From a checkpoint of a small mixture-of-experts model trained on Wikipedia: 128 experts in each of 6 layers.
Below are experts of layer 4 (counted from 0) of a mixture-of-experts language model. Rows are named router (the router's row for the expert), down (a neuron's output weights, with its number) and show model dimensions 0-63. Each number is 500 + 25 x the weight over its row's rms, rounded and kept within 0 to 999. Numbers have three digits each.
Before each expert's rows: "comes before" lists some tokens at least twice as common just after its tokens as in all text. This comes from a sample of Wikipedia text that the model never trained on. Tokens count by the router's weight.

# expert 29
comes before: "ing", "s", "es", "ed", "al", "ers"
router:512546506504502474498519463493509533507480498489549492483516453544510536496482515523500501481496468552489506495494503486511469518507521523499485535510499498487532519498523528449497478509524490
down0:506489560475476455496482526436505472499529511516503466510433524484487506491466493504530554502518507501500500493480538527503521542500535531538433554524481496502517522513509510561484505463492563
down1:534487501446498462524467484525506536526476522530479504549506530517516514479489536468472499519527530497549520480543462506484506503476507479501487518492551522499491463472509544482491519513497490
down2:534427491486463486475485497515492455512504432462475468502479531476547485491522478515500563515461496507491502488516488498516477475487488490461503536478471507512497509512542508515502535487519517
down3:502537490473466535487496520501503489522477503451458521477480502510486487514497464534502428509532480440526508480492470474506512501459499555515506527520461489462473466518514523460499501540534460
down4:498490499479477517508498480446534535547519509532540523491522527470422483481465490508474511507535480495534480500514525496463478533491477523470496506459513490470527494471510468515511509496521486
down5:482553517523497518499473499544509474519460498472515486485478500520465512483486490489494515514509497530490537473485480500511524525494445522443506453515495505519473466498468493487536504524483533
down6:519537444486470520532510500488527565531503500475502496508540482522515509493468445490482480488520486503478491510482518536493499529518477522525512543503508529523553513468498494511541511471509458
down7:451518487523538513498537493512515508439460522500527484514529501511471516498488476541462515521498490511505455552474463478496479481544505511445467489527502509513523499480474514504499566529490480
down8:480514465543458506521447506516492502493474483494485517476489524467532490543490494542456501515545500525466456500496512558459505476522498516521532507490454509430493488483473493489501480532471482
down9:523462555478550484519541553546505521542521435479487530485480490482481511521503500485469538489534492494532499511546509510489503520504535482474491487505484497500431485512448499454472487536500492
down10:483493461496502460534496527471545493498501516502462495482514497558509501494525479503561461525492457469531500568490532532516542521495466500487510518508539462493529508523492482484481492499465506
down11:507524496460467491461486493506509522501568514470484495525466473522502480472474509488510468493515496550442516463561474472540480527479484523461511494465526514495531522492501513513485506481543533
down12:523481495500528469478518507522485497518494538488501510514519512501505534484475455501457468509500463537491457504485477476488445501521506535495507471505502482486497516516508507503494540497507500
down13:478524493533485483526481460480490504516488481543532559502454486509477515537484524463524437507535480474506448526477495459511483497500479479535500462491535458482505516463470469519522479502500506
down14:536475473489488467538498535509514504556496461489505509466522473505513506536541512518493500458494460496543475545516512502494516470466471535528478516522537520487511515484468517480447524468499529
down15:489500458463517456523503496528479494495488457495523466473487528516485514487479506506467514454528518558447503442472531497525519528509482481508579515511490483506525512493517500503470510515466494
down16:539499530447511494497547478525521522476464505508521470496477491531528533477484472524499504496517536502507486513529508509488507505487465496446474510500512539498512466467512532472469508532475471
down17:480478473473499519499520535448496497477489481511484492492458484461521483537478537500473492484476444504522482524518472505569522495477501480503523484547428494484510492513491476481529496502496530
down18:542447548468527552518521564513483486476516488549542488470540488502504495493477526499497426514503484521498479506475517512509487486516471469535501482515490523509472495523482495532498485571509484
down19:476505532493500473474475461522466521551498507534499480504487590517452493535504473495477485466528484479511469456516490500520480471509474519511495527511476535533492517520506496527489545472480515
down20:505518525488490519497473508506486500482529486480505519462508492485522509501442557484475532510495532510548521515534490494511478542473540469513517442508473507545496458530491498478544513515507468
down21:488496482522506472529522480492447535483481486493488494541529476465548494501527538507507481525511492475558506560489496526444510463494505502471516485509521514497530542489484498491489507491503509
down22:473480547501542521498486474468497476484465490512479519501507485498512468508488462514509572477468507506506508548489519530499507510490531486530505512547479504481499483531465498491520529524487511
down23:508516474492521489487465478492511524511515466462504499516499528452463475534544508475494502516496495487509469495520542522453512504510468481511472458528471461516525470483540506478483530477479488
down24:517502517513456478525493443510501465487466460511489476493494419469477537507530515486500529494453539485512491498526458472528530473507472505523503468460477513491514469515504472476537554489488522
down25:503522504503511507521463514483477484502506535509499542505525501470509479474517500501432477538549481518488457498500515469536458476529503507506495451469498491514501509492519495487506492479489469
down26:491511509491529507524523521507478518518526512515462549542542501487482474488529492501526505539521486515455506488476501532530470503512536541493507509476521486508503518481513506524485532490473505
down27:509519481474469478474510497489530540472485552482480511490482479495494490485513528487462509508501521504502560481508487506524521528484493456466522485505495556503519447503497539499464496480445507
down28:488506508537553562537539486455457529497484459488518490488465479448488517468450545502493476495486488503496491495489495485494514454506497483447493465484501513504502522496525502498514479506515500
down29:503534512481470489490473527524523505512513506489502526484494548485521485505514570505527505458501485549512513511495494495427519509524511543507531459500487463462490514474503454534488508528507511
down30:485497480558506483498478443518503510521518488489527478532505491503517522476553509493520536509516510478490520482524511538501466509552564509491485470512492466477515493530508484510479472493545499
down31:472473501485517500528465468517496478494525529500483529522502481509485510531489496481500504495489552504481487546507498492480526506517487508542464515452575492456525462499507474474545492515525485

# expert 36
comes before: " |", ",", "\n", ")", ".", "S"
router:544493506500509540456524490492495473489450469532509502485517519492487516484523507463487528502523511484506471500474508496506492470509512489477504519559482479532512439553507503514518469482506521
down0:461500513483496505513496530539473514469457506503471530524510513476514492513496532509499488497498519523506490524504505444468482454502518458547481551481498493503502501490507499472519489519513475
down1:549518504509499493491483484498543529508452476442487552540503516535494504490489475494497523475504499480541534484472499500447501511492493480549507514505517535524501539494507544483488511488518509
down2:522491511513467538477537489478514506526497467462462491485492507477558503506489509465513474531532520504492468479473494494532486499488526501511525439546524483535528448560491530524523516468514505
down3:473534447485517523465464455508502518513460553536532493497494480497504496495505449493550461469484488487502534480471522488464513475547507555475496508511520507446450524521511471544487506507519516
down4:512468495506481516483481490488446502511500497470475526555488495463528508534506550514524499532526517492548485515521526504478480508501512483481445497507526505443494527505544497479494497489503492
down5:472489507523499439467492530544465527491476535496470503528527459529442517523506516505529498547513485482486517502455517481465542485514505521489494538470476499485501507465470481559465524488538489
down6:497461473487487494491498490553530481500509499546490480496557489517497491524527478482506480454495481500501537481494503499500459489519495510525526453505462513522496458508468506524511532457532481
down7:512494427522488481548494463508479543486506484518531510478485494549493495504516458507458560514490514466502568490535491495505454481512543529491525548472516493479463477491506485496461480527459518
down8:505471511490496478507548522500521495476477519519487520509510495480487490497481484488493521484457491465486521517473476519491503524524477468499501479512498511490522466534451527474526441483499519
down9:495471502511513480515470506513506486554512549490498488508506489531526528511443516501483466503485477540532514517540505494468533528526504515491488496458515502472525507481512511481523519519501459
down10:512482470525447478514534535504495505530496485490544517520528556511519496522537500507497545551456507504517466498524507497532515509481539457501443497558493498537495485483488495498510455534518532
down11:467476526533470493504499511480489515438508521502513491516496475498496531482465489507509512500472505482495522510492517525491501515521529440527513507493552541499457447515500464491506492517555475
down12:503487510515503556493472521482468534529503506499481516510489502499528507466510480474494498527539505501509496498514500469518447510508521550517471493552529524499538468445547506524539478510515481
down13:519526522498520481423462522529517511557489501486482533499510509527536516514517498495475470495476468482483515460450516491502482486494535509506504503516498498480467489555498533482481493487501483
down14:499492491462516494492531449536487507498515500493527504527519507486466544477522544499483518539449525505500553517540512489501479510467499519506468481514509508483479537485473520477508483536514486
down15:490495556534460505505522461514434517491489456442503515474476481468535502521487495484533512522498524524471507491519532525469531522461508487504516488457503501519555512484473497504499499520491503
down16:507499525486463493511458489457529482487498480472451493513516529489467505497525502515534529487523500521458481491481522510526560529491451517545507489464502482466507486462483493456497480493523478
down17:511492483493503490510496518545515553560448492500525532541494446530484500477498514474493504496521506479497486468489531479480465511507490476519521465526448505506493490525498522483502521482502471
down18:511560462508501493517484521476450509515491507477528529474515490515498455501486514493517523490516500483479508482511489512544475522526472517497485473491521455512477478529540521512484502489511479
down19:520478497498494501456501454497498486512456502459497492461512503479554493475503501458513494525505484516473493486427509485507488492497491495495492476528487503547517477537489534532520517502513439
down20:464498508501511505488485488487550491573480523490466470468485498501489531468487485529468476497546459497428520477497519517524467503507525482504457549557513512483518495502514487506512533519518478
down21:503475459484513526499482530511463486511511442506471518523498512527482488516487486480563494507498511490511503504473503474504552513513502481487496539518489450550488470530524497502506544520535523
down22:507472478510503493515503490483471496524460446551456496472515468511484479506493480514452459515519476497483495505499527441480483515461513519484487489519515489509560498509529477535514517482475513
down23:522494507470510508505488543507511505486495485513510523452485500544532476499495530483496523485493545527513526540527513482477523497514483545502512478522528512517473502497521537525502460459487472
down24:492485514496517496554488514516509518516505490472521505515469520479496455506461574445520466519458490483473506509517532520475515500521525542516520489557509523532494515507482499505470504511497504
down25:483511501502504480505480510463460468500483541514492458479491486471509526497537536490469502490474434524472485510504512488486483468507497509510503516484508505525477516478475490513504512509515498
down26:495487545494536532510491504504510455484472516538516499518511478502525536486493517476500482467500522549502452492498504495507486526508527538540478477497464471473515481519483472511555480497533519
down27:496528500516545486541497520484514477539519531470527550507493521470461506478529492454514469488470506496482493505463499480453474503541474470542510473495484476508493495500534470527499454501493501
down28:470483505495489454542474510504505495473517492496518552529510505470493481523490465508534488555495540552455495532510492512465499499508489500476482529495480450519491522481504482516514507520515498
down29:499484495550546429538470502508506504502493495497488422505510528485519479500502472513518492543496493532528514523475507494511528488495516504479469473507532513497491522512524541477500527543473493
down30:510499528499532531534515488510493482462526512515503503499553504513500484507555518498482509469479481557488480512486500499462488488499505476474499492537474493532495526542493496521505510505502509
down31:474508483490479552474484472484515520478453525500498532552467481453522534464495485517524540478518499491530534502507527563512516462510558508515476507506515510525519502522489435495473486495503526

# expert 112
comes before: ",", " and", " of", ".", " in", ".\n\n"
router:491479474499491490524506511508508511517459527467493475482515481481526518540510479487519489511498515494473482537460526494499466498548515484514501501478505457526428480486440469506465530472518501
down0:463503513484519523506501497491468495487525509493531466489547504514480553505489475503509501531493505533471476465496500495476524522519507478479513498473479475510496490515456537509501463499542494
down1:501497539498508540541471499507502439535551509496545480503508489515508463473503479502511507517517507522510483508500418537483523499455510534471509515495538528460491515502528488508512516511460475
down2:506509465491473474487541430475500481528461551497494533496502520470517504518514518528536478574491474472494483498502494501518544511482479543511497517503541480503529462468504517515498519496538509
down3:533522482516493487499483485522513479504490468518500570505474481523560510507530485497507515497501499522556483499467526518484518504512512480544472484523511552509475515495464527529504525478460511
down4:489500491477472481533572504523496492525510481531460508470498526506510498492481494457497453525500491497485467507502518475474428453493496488489532494473486467510481451506473470493443535436479499
down5:545485479513464477539489468506479468506513513513483483464514496580519464471515547515486459457493486484484513527490476549518475501520533491506464498536554517493503507497477485493454480495474506
down6:500458519465512519527463464498455467456487528543495513562524487494479476553523476492497506486501468528516484480519477474481495475519495541554538541549485539495498512486482501514514522516504502
down7:473510505495501467503511461476461505494490469506540503506476510478517472577500490469512468530470478510520514500503482466529538527498523470472482479516457508494529511535513503492499478488482525
down8:501522491501507489524494481479477535493491497487511478536465519486514526515552517465494521525513492521513523492492481504457480471499502478477512476464526462487521498502519533539456531466478500
down9:498506487484487485460509466538500506518468559511503503491534483530508523505435472499497527506441531473507493490522533519488485480512511475499540495491528528565493490516469563501557513488516493
down10:508500499513563499514517518460499530493477533502533489514485517511533514507515492487451488434507520496508504568497440533483533508511490490473511534488495487539482509451495465463521504516478493
down11:489506528520507464502482519453529473479502509508519501536480463515446502474469515520480529464503510471534522478483453523509491528495500550463520507440558533460487497481502509524463487505437507
down12:515506469495511513499538518526476487515485509484505513478528464512523501535569498563486485511509543490486534541499516494492478545516468553506514489522509478539497490497495475523498505504472497
down13:516506517475490511483569545498501514464460540535514470493493517483463520495509497490501499441524553482508504452507493507479459526511493482483484518549460481478515524502516510516482506466520469
down14:477474535512513499528489500524463475512470498540530496492507507532508504515473499527441506522517500509449479519526508503456438549486503505501535500499486493497520491522526461542495484535507494
down15:469502494464478489506472540469481488529511511522494477497484486484515487488502520460489458507494483545498504500569471528493494534526518502500459548480442482485475556503508514532480501500506501
down16:490501528495495541539482503468455461505522491528537471474466508503550526515514521483572484487475503518508502490552481494515518488491445517479488464506527486490537476506500491493468475511501498
down17:507483495461467498472508496521486497513495435504518486479502503496501525506521492454497459525541499500517477478519508471512475540472510512510454477509458522501540496445508505494532538455482468
down18:475507466557499509542508490451494495537508537434503489530500485490555467531519535552491509482481504519459489505488510514507518495491511542509474520499472463494537481493523497447509481498482516
down19:498520471515499440464537545530525503484515496470496533505498476465487489484480509499474505509528449513523490503493496543521510507494512500507501507463493516474446512479482523522514498468508481
down20:471487505492508495461535452525526476486462466520507501488544453527500488575542518555465525514488490470492482466483499474483516479549532496492488482518517493488491463529478503484490502499544501
down21:493509485467454496483531557523531466518504525470531504483483511476537505527492607501503457485496466487487542473505498530504521498511502496465453505508519487511487496466524516494522519469518496
down22:501518528474516494495525501477492482512484517448488504454476478494497487471495498474521461503510493528482510494547493472463508468471468522542501487506488503507524487508463477509493485491471428
down23:537492504522534446479483503501529542504473434487534497498501492530506471468489526480528517515499513522487542520561483521478520518477482486515550496524482482498512506472474517504514506512529523
down24:486520553488520487523520566479466472532485534460488487473518518474547491498555510505560509490509510498475476457512504515504494481490497494475501519497496453482521471504488508472492484512481488
down25:497464488496495501487468551480515509500491508492530501478513501503469485582507503531499510489501510464456512485488522515469493493447490489469540472520480559529523499537556535486505456495527511
down26:500504482485508523466530468512506511517493511476421484487493465484495492530498490506547482531534512517477499517491545529481480509492509473492498474545502462517459523500452517502518514464534506
down27:514507501475442463487517556500477521493469497495505472509481501536509509569474495512470477461460500473509525527502528547456499506516497489457510516488499465484501536487542508491495488456507502
down28:532505510506508534497478482483490493514535522517552518484489481489462534498498492526564455490489469529485492468486491503494472486511467509447522500507503501510457529506531505527505532492521474
down29:471538517519530498533532491453518517500475512524545464503501461503451523447500543508453468514516466464508498481516473531485510455533477541473503543506474472528508512504494527499488484486498519
down30:520499524477489531533484454560476564498536492505512482497498499511529542510509502517495485519500506492527547536506527489512534493484509471530495467524531479505472476467452498501514507513482500
down31:529511534532534482424489468525519561512483523470504513496495507495464529509500506491499479520500464505499462517519469523507514513496515469542450500535454526522521487493502470435514475535561500